Below are experts of layer 4 (counted from 0) of a mixture-of-experts language model. Rows are named router (the router's row for the expert), gate (a neuron's input weights, with its number), up (a neuron's input weights, with its number), down (a neuron's output weights, with its number) and show model dimensions 0-191. Each number is 500 + 40 x the weight over its row's rms, rounded and kept within 0 to 999. Numbers have three digits each.
Before each expert's rows: "gets" lists some tokens that make up at least twice as much of what it gets as of all text. This comes from a sample of Wikipedia text that the model never trained on. Tokens count by the router's weight.

# expert 66
gets: ",", "s", "\n", " fl", " south", " first"
router:546568493529555493495546612523501440520493448479494568460498474464476473478492493544500541520593462505480457533514422531504542462496489449537442537453543513556490522460559477542455515515515478594560482548538483403499478502416518477461495507488487517483552524491436475505491547554487485493474441584562546456434454494462499456468548455502516561478457518527573493530528511656482511543496487479466495514608476541510471467514452500529527453461498508494453478547464538515533478498537497516499531530464490541496513419492466443543469477546488479527531517504502474493615535547451504464
gate0:505460467480625491539522470512505515433538440441485459532440486532478447544507475495555522461479455488495535470529497518517463508489533513482478444567471462394516531515470527487458451498516549522456551545500575513425519528569544479503514484500468550536467460526563448479553551550449583535523493530507466498478502527503460483542538562495551554540513488500488478477437453512539568502429525559469464475533518505515502543508510463498509524480517636517510524447456466425507564547520533518501502456505592552469472563425464521484528532495577480512495562602487525445494457497533542454
up0:464517537476419502503530485456431454501547551523471448497445553485416489481508495445521490534515519526525426429563604538509527563459503501437473508430534536534499499493488570556537551548532491478441566584499520508459478417522600495504469512501557524520547500502478461502503487499477426387555529469505601470476518451512514525497511473507446487548483545500516513448489458552517495515465486488485498442535509484456507459402469473466495502563552563557468491472564532480466488548535468537494466529569470512561515486555454468493519498453500556471554451494525449482459551478502573506
down0:489439472541545555532504504480493435423572510508517435478444520465492525529467437515474486520472512528525498529572471468524474529494410556531501555430456497504454519453494501459488520548563423434479415533506461399510408482535513510481472549519494443513470480500474466564469483549592445518537503505521507484491521554468518480459540580546551564555474438509477529475494499577520502441497509495430516472484458549465495520535465467539517447561528529491478500548525518458506438500455504495493493473471404467465535545572479542534484543546485479588488523529378535489538468516508466477

# expert 254
gets: ".", "M", " K", " G", "\".", ".\""
router:559556529419534507448469574470514467494419466532567527501490490495488490516545490543549500527517477481536482495502431504510480417470451541516520491522466541558507504504476507473481470450507466588505490433464532456551444544510605492502477582522505460517469476430550498464516415478458591504514536522590529511485467492506487518532529509461453463535532479570476493530527572574498520458531462527521538547470509534528586468482488564515525486444505521539475510554528486513477503502504443574515537476492563468493513438352501450559484468456465442468515489489492463490473451556554457430
gate0:544466446517589515543487532511429484452561424456507511526505518494526488489465447516552496450464515452456560544501506472541451539496514520531423527508505466475538487503553547561494417536474542532502569585470506532409525475538479501512482498524475582527505484493519462461520493586480508533576514495526570464416575448485471479537517532491491513517440503543543492430483527537529557479506550478439458487579504447545463531479508442577499454522479593517505505473491507435514612505514514515496453439521535510503478476475494532457509529453521469461428505549559509388469456535491526495
up0:496489463508450476480594457485504463515589481558488495511486513427449526530487524465533493543489457551517441490517527533543487552457520501432473509447512556516514494476535577514535546515542451528461535586485509542453403459522507520479493546503531513523544494463558451535465483516484463466479463421463591495473488499560587521466543462549459452502498505526502508399487447542551502528560551546444488454510434381500516452384451510498477454508505527526497460484511507492529504539541492518521530522564446541531454496551461480448526474443492505422524470521464468532532588496501555537
down0:472485479550513598520547538528537521498546505495549490479459538488456544511533468449560549536495469471496516469569512508506459470487342495540505522416512472548421516499497513487517476577532437491485478501505496417464549493492464490529454551486492538533550462523483470512547512595581467544521479430523471529525496464551518491501456586513583533552486478473461437438494473494479471491471460423456478459492402490433473468457523490540446473483484534497460493521523448471500436505473511465504438514459491460495477516613477526538480484545529462536420522503444459551498460529526508559

# expert 165
gets: " in", " before", " during", " after", " and", " even"
router:498549540418586390476506543421514452490464463536588517496547527461527528482481503507572533487536503522491529511477433594584548467493485518501426514488489526549509520547509551595434510499491509482510485462455483487551581546500515526462444422581526482496519436375489487577538464495513504543495452519512469453471511494493527478522501470529521502459524490520533494546555488500504502494500442552510432498500471494508475493447480461489465444457522510513478606533520520497519454485547506534463464482501508557536543419448508536538423590512457494508539514457506585510465552536482493500
gate0:550451503503580545562493498500442449486536445488462545514470465510481544479507477500492518545467490463518514473569568499477461497507540513491484476574496481518466480506494544527494448460481500505518567549478499521515520474529506505558470557506547591517504487512547507498533511534483536558502529464502437515470471520461418484481506547503472568531509474530462437441492496519530615370498531533465485420505525470518520526509494479551466458510554559434464560530420568387532570499537513534508489448466561545473520530440470514483493526482541517459415539598545500448473441471587499452
up0:518529402477448519452548504514535534513522432503511468464517518402527492513483419510537435509520444476490461536508511499505532541512498481430583532512512523533484515516502570540531601449558484524430514608496512462443446399509522483452523481524517505583506493480507459508478482508483465460484510473478541526518478420611580504483498451520458459475503558508483532393551533531570473564494520545463477462494455467475499466443465485464460505473543580533506505517514567497527491534497498534517557492531492508481457427473511476530544483504503494484588496455470496468448538434500575438
down0:517473518544564552444471535435516522421520526455541507483479449452462461422491494525485545460490533518536501497511490462463472554512430528511545561444547508526490496445494419425537470528480519430519448500499467432491486486474476495532479534566524442524551487514565478554473479520584513488518463468442544507488526546470542512536459587524570502484469414481537511477497423483506430480464469504477497506510512514510511528524519473625410483575573475537515495496494461437516443503482477501512405474531413508546495499526436519496469514559490529477394587484460474488548468490519489527

# expert 120
gets: " that", " the", " this", "(", " Party", " joined"
router:500509558483562471501473491548454479516478525492540466547511520444510464478497496492539478533537526386534467415466444529507530446431477517543441451465477550581518479485511385549483448446561482471503480531485459444535518530465602468520529527533536470504498532535512464517519531557448516518470451506533477449529532472421499459437557516519483463558599543482499477500519427556528581410505510488424513527535485533539538529457444523493541457497542517467494529495462535487568454489569498467511467498413518534537464549436564419465477451501498542521530477536483504516478477500447511525
gate0:530478472505612506602476470520432488515524465440482467576484544546554502501489472491493481467470451420522518494531491500517468468485539507447507455558502469470489444466482480489502448470499485490484525578569551496438499476545542488542505536544580543519478520481522543507545586563440534512511523488474532515480539440414514527471514529497507512540512453472510396444472452544544597391490508522477483493557518508513535532528574479535446523512475576506508555501497531428494560538563514578523476513523528546474467521486463498525523516448579530455505523509559539441467404482477485541
up0:467512490562460526478549439501471466502503510469441410541506545442497526541448536504497479470494463434535405441535546474496521543445514493457499497448530483559478504446554493524526509471553521483432501530484526539463397520513500505490548509543545476491441451474513504516457516550499517485452483402481541521509486476490583548475498465550401438498527515492510457417448496567568541507554536535468530425519448470426544437470453457519453497452567514505503453471557525413526487558541514582510466523531491518509443452531414508528527460473499484455559490471503475491456469456492558501
down0:492501468471553604490464532528456465531489489542501452497466460463509542550532467434449514454491496489559507456519530528499532489472409503533506457463431506527535580546461495471491535573474463452475548506481509427530500501479469557531483588529525482519510437488574430542534519523544378492522480457493508498541505537463561518468515567500590524519483450501450506502486517512521494510464505511443547583509487497540527490501561484558496480492473464465456476538460404521487459472527487476541424497496429427529535500580520561545451459469548507453465475598468447492493516482444429559

# expert 101
gets: ",", "),", "\",", " (", ",\"", " American"
router:522458539466458447464452444519544494541504465509506544468464555447484547520530497464460632491454478547495459523528455475533387535510480475463477517553529516530519516493505478518412398496484481522494475454485464579508464536440529520495531482504495509519554499466530486516534547578533487482478483495540443578472503487472546509441509504526471555537509511437522480577463517579471543468485465481509477488539608539483581419505482512487500489425525537498460547503472498495502461534540492552495571471459552547430488407436488560519552503422486510545573456479513511515517489432469452480
gate0:527458502445544500560495451605435439450533435508456489539510477501457497484492489549480502453463483482560530437523542472496473522471525545484499498547503443461519497474468540543503463553499493554498590589492534428474494520549495477543510564528487579535534464497545527485504513541481530509500531509493470438470559511420429467508505536450453619553449507537508550478521490533549519466479557509506471483519491489489504566500482492571504468496546588443474481506504552384508573522549486484543508496502498463577467508417440475480533513452526512473422524539584517436478429489514520482
up0:467450522439465504509531483468514521482603475484486460499442501442466543550459469490505407521518513482541401463580520498538510562458507501392522471451539496529503476517512535474497557443577475527442554613498558439445482453492563468526537439503546541470558583477534476508498540539466473467502556496472524553506464453513506483498526513575425505513477489545482530425494485555516497507522525579453497452503441480468509510421497510472513521499548586523479405503528518447503510542552489543481533558511472506514443471511446494477548494475515528429573507454535496519471489493522565512
down0:477448509489593545495463505497567478457432515551527499512509565495484488452443506482510538478498478461507554460506545468507474552440445481506553486439536460588459523491431478523472495506594412438537531493567434468524460414464481546518506551496498515469495487473529469500484504524597444498511457486523559515542550522544523508453513625493518506546511503428440529526495548479463515433461449492460503437506498511501498470472522443513493521500482529529488498518532519434477452444503456480501457533524455469525520555499445483499457574525495569558521523540338502500560460476520508481

# expert 107
gets: ",", " as", " st", " 2005", "s", " 2007"
router:508511509410470515441532598539528452501491476513522500483501509489520503527537551542477529505579505405450481525464490493458484514460471515481443513410546566469529490549538541556470424415549447538509523565490482513489493472492558471472543495487484473511542516525439490442479471556461430449402433557532414536466515408463508439470525501530468490553453534524534456486514468555499562447485543482464516525573503556529457509481466506503521502457552498509478418494456466495503446523510392510533590498561479503520475502490474464478537444528472473568483480485469491529586526467471474510
gate0:537503452480588492578546467530479461495551431461492533530514500512492496467533486570565518513464468459445550540520533518540471533537535493501531479621528419460514516479485502541495488471521498517510597538486540529440509475517474474478480552507474531543549474499510489446514517509507512447496504484493495446430572485379457464494487517473497569548517487520495471450453479539545565444451533510427529508542527488504510530499505410556488492553536559498494561483495513381474587544503477560533530462469582504444532531405436530461490545508537467495495531589546489457506466502522503481
up0:495552463502478520545619502496501455510603511440446453465550492449457548553503480508574456537492451531485436447563578508549520571481511460372454481506496498470520478474555542535539591453524480497479520561511495482415468441497529483463481518484499512499552479492498432501473467528433506454501498473432534534495507497510583485507489475544466509510501556490472513424482501590494511513520525564448504520594503502408534470451457511501470535550514530562481424480512578472512471551504488546473542499501523444505480456536465485521533453495511499484554485508466474491509524434536588498
down0:428525459494508615459526513475486488463451483514508495477430477451508442469495480471497553503521515442536473460536549463544450517473435506495435487436455449512493521464527482460471474467522458459578448546525481451520470501413468542531437496560469496561526522504547439592524531453668496496489467507547567516496539524518556548483427528586538503549480456496505472465483471458505505449488479425472525454558492530464516509486538502478429491522509561473456511524506476439478466497463462518489425540466487448512470489478419557514424468518484475494453509520436511521540461465515535514

# expert 244
gets: ".", " 1", " team", "-", " 9", " 8"
router:526562540494490471495482470555485490531466471580523519488528523435567533521505522506547481508457538443479447488505395456484458495493446458543494503495521529516464568492585465527456496465503519464520459382504433457476574550390454477507465535504566360560519593443541473525463533497459521506480492508524519458516459457509477523500503486504460537564498521477516481550509471531500554396522475532494456503473561522538511452519415509521491485539417551479444496487487428527518526482527481515546526471466567517456441446465491451478491507424447532536479462498535493502488480505449503455
gate0:538497432445633473567482431531485469465537403469469513588463513481514472504474465477517491496507442504480474482502542521538475466459538468461493455565457352425539494528512569485464440503493537554488561551513572481452545466542532500517509548481491558537502426481533499458524461582510500523530516462526498448473494512482461470502508518496496593545523521464487461450501511548487573515493514504412496457545545492549488555473560509528497514533579596529505499488535540422516561497518485503489443462521522542474489546432476506518510539470531500462488487530544495486452458521541526560
up0:532534474444485542449571506496484415489589503480452469557530481452453568475485502486514429471477469461537433452523573511508548524431533535470476537433545533553485534428595542489523566466526501513483523571504550460446492435478530538515529561516523489477564481466570423494522530492495445431482498453431515508533481483529535508470550486515411494491510494482543497490527478587540503520557505562466509463588495449420521467471525434496455489502529542519493492475625502484465505529488487583507543523573502487501507490519488491530511420462499472480580456468517444502485506472522525493
down0:488490494478538553480513518481505531428512522511501492445465486473525434463541479426472495484466526520470563457540474493487460523494395519449520528483469437557470536465504486492435431555555523464481491535522486499518500471468507466511478559491451520576574466534517478544466500608614455536499340440554534486484520526454485495452421597575546551573465488497467490475541502483496512441487523489448502526508484488453465485533426479516508521503521513485493462540511453455461446499504475492538452459535516435490534483566471551521437560506503514523424507500402480498512459523475524493

# expert 192
gets: ".", "...", "a", "ur", ").", " T"
router:474520487502562517457464500492473533499511461553543490521438555502519496536514540555527442475489600510488443515496489509444421365492462476500471498497527504427570491514470476449430468550505486534485459476480493553554515502515490444531495490507556532492530477500461506532527528497457446510536514517556540438528457481417521523460539473530471509520523530493387496612499520440512513496486426588464536539488470595451510423472522510524465477555496415546507465502476560517496458487560457549468535428445569523481513480519505425558510547403478540495509455489507498496481504515502482430
gate0:521446427452596483523493513498483501399538456466453518479507441528524473502476480543499508461530486481504554459499541516454419506505530489483448507558449427503463485502464547514474487509477575503496562561492515523407513452501519508545476537519565559511482455543514484492510518537544498530543526489540536451524573477414486469519480537505528572493474475504493496499554507523553556485457535512467488508542537480494466589550564459533499417511569592486486482471461493413501565501513507552512520418528519604533550491443459529502510518502528508463490539576599537443468438465510574473
up0:448553445546491533477577455488530458517579492506515481533491559410434521502534501459574483573477453531534461488559498516549535536464522507460514580491464515500498492450500567509548553525542482525463555555512490511426473429522482520491458543502500480558524476480557442574446537576445491443444475456463541478421473458525580548430525481486429483492488529476458471435492444526490505500528521489515486437490468466450524450407458484525480492508536522569464434463548520502489483526463523542517501516572458525487439494566429525491530505519474531463543482484442442513472598508488543501
down0:521488439530540588513528541494558505468559511514534507514529500477511532464445445429481544484489476444491504504541536468535462529464401494453493569430513411577509438439488482467543502532493421501498440547535485482510525487420479522522468524508480537526531442503530467549526500547627501539521446449575523521507462519498584492500522632522516521512520436498478503420455495483452514476485585478480513505498464528522493500480514456505456490552513512527464469541519458495485388510524433523521431547538476476495493513572468505489423543481530538506434530583462529483523480471481471510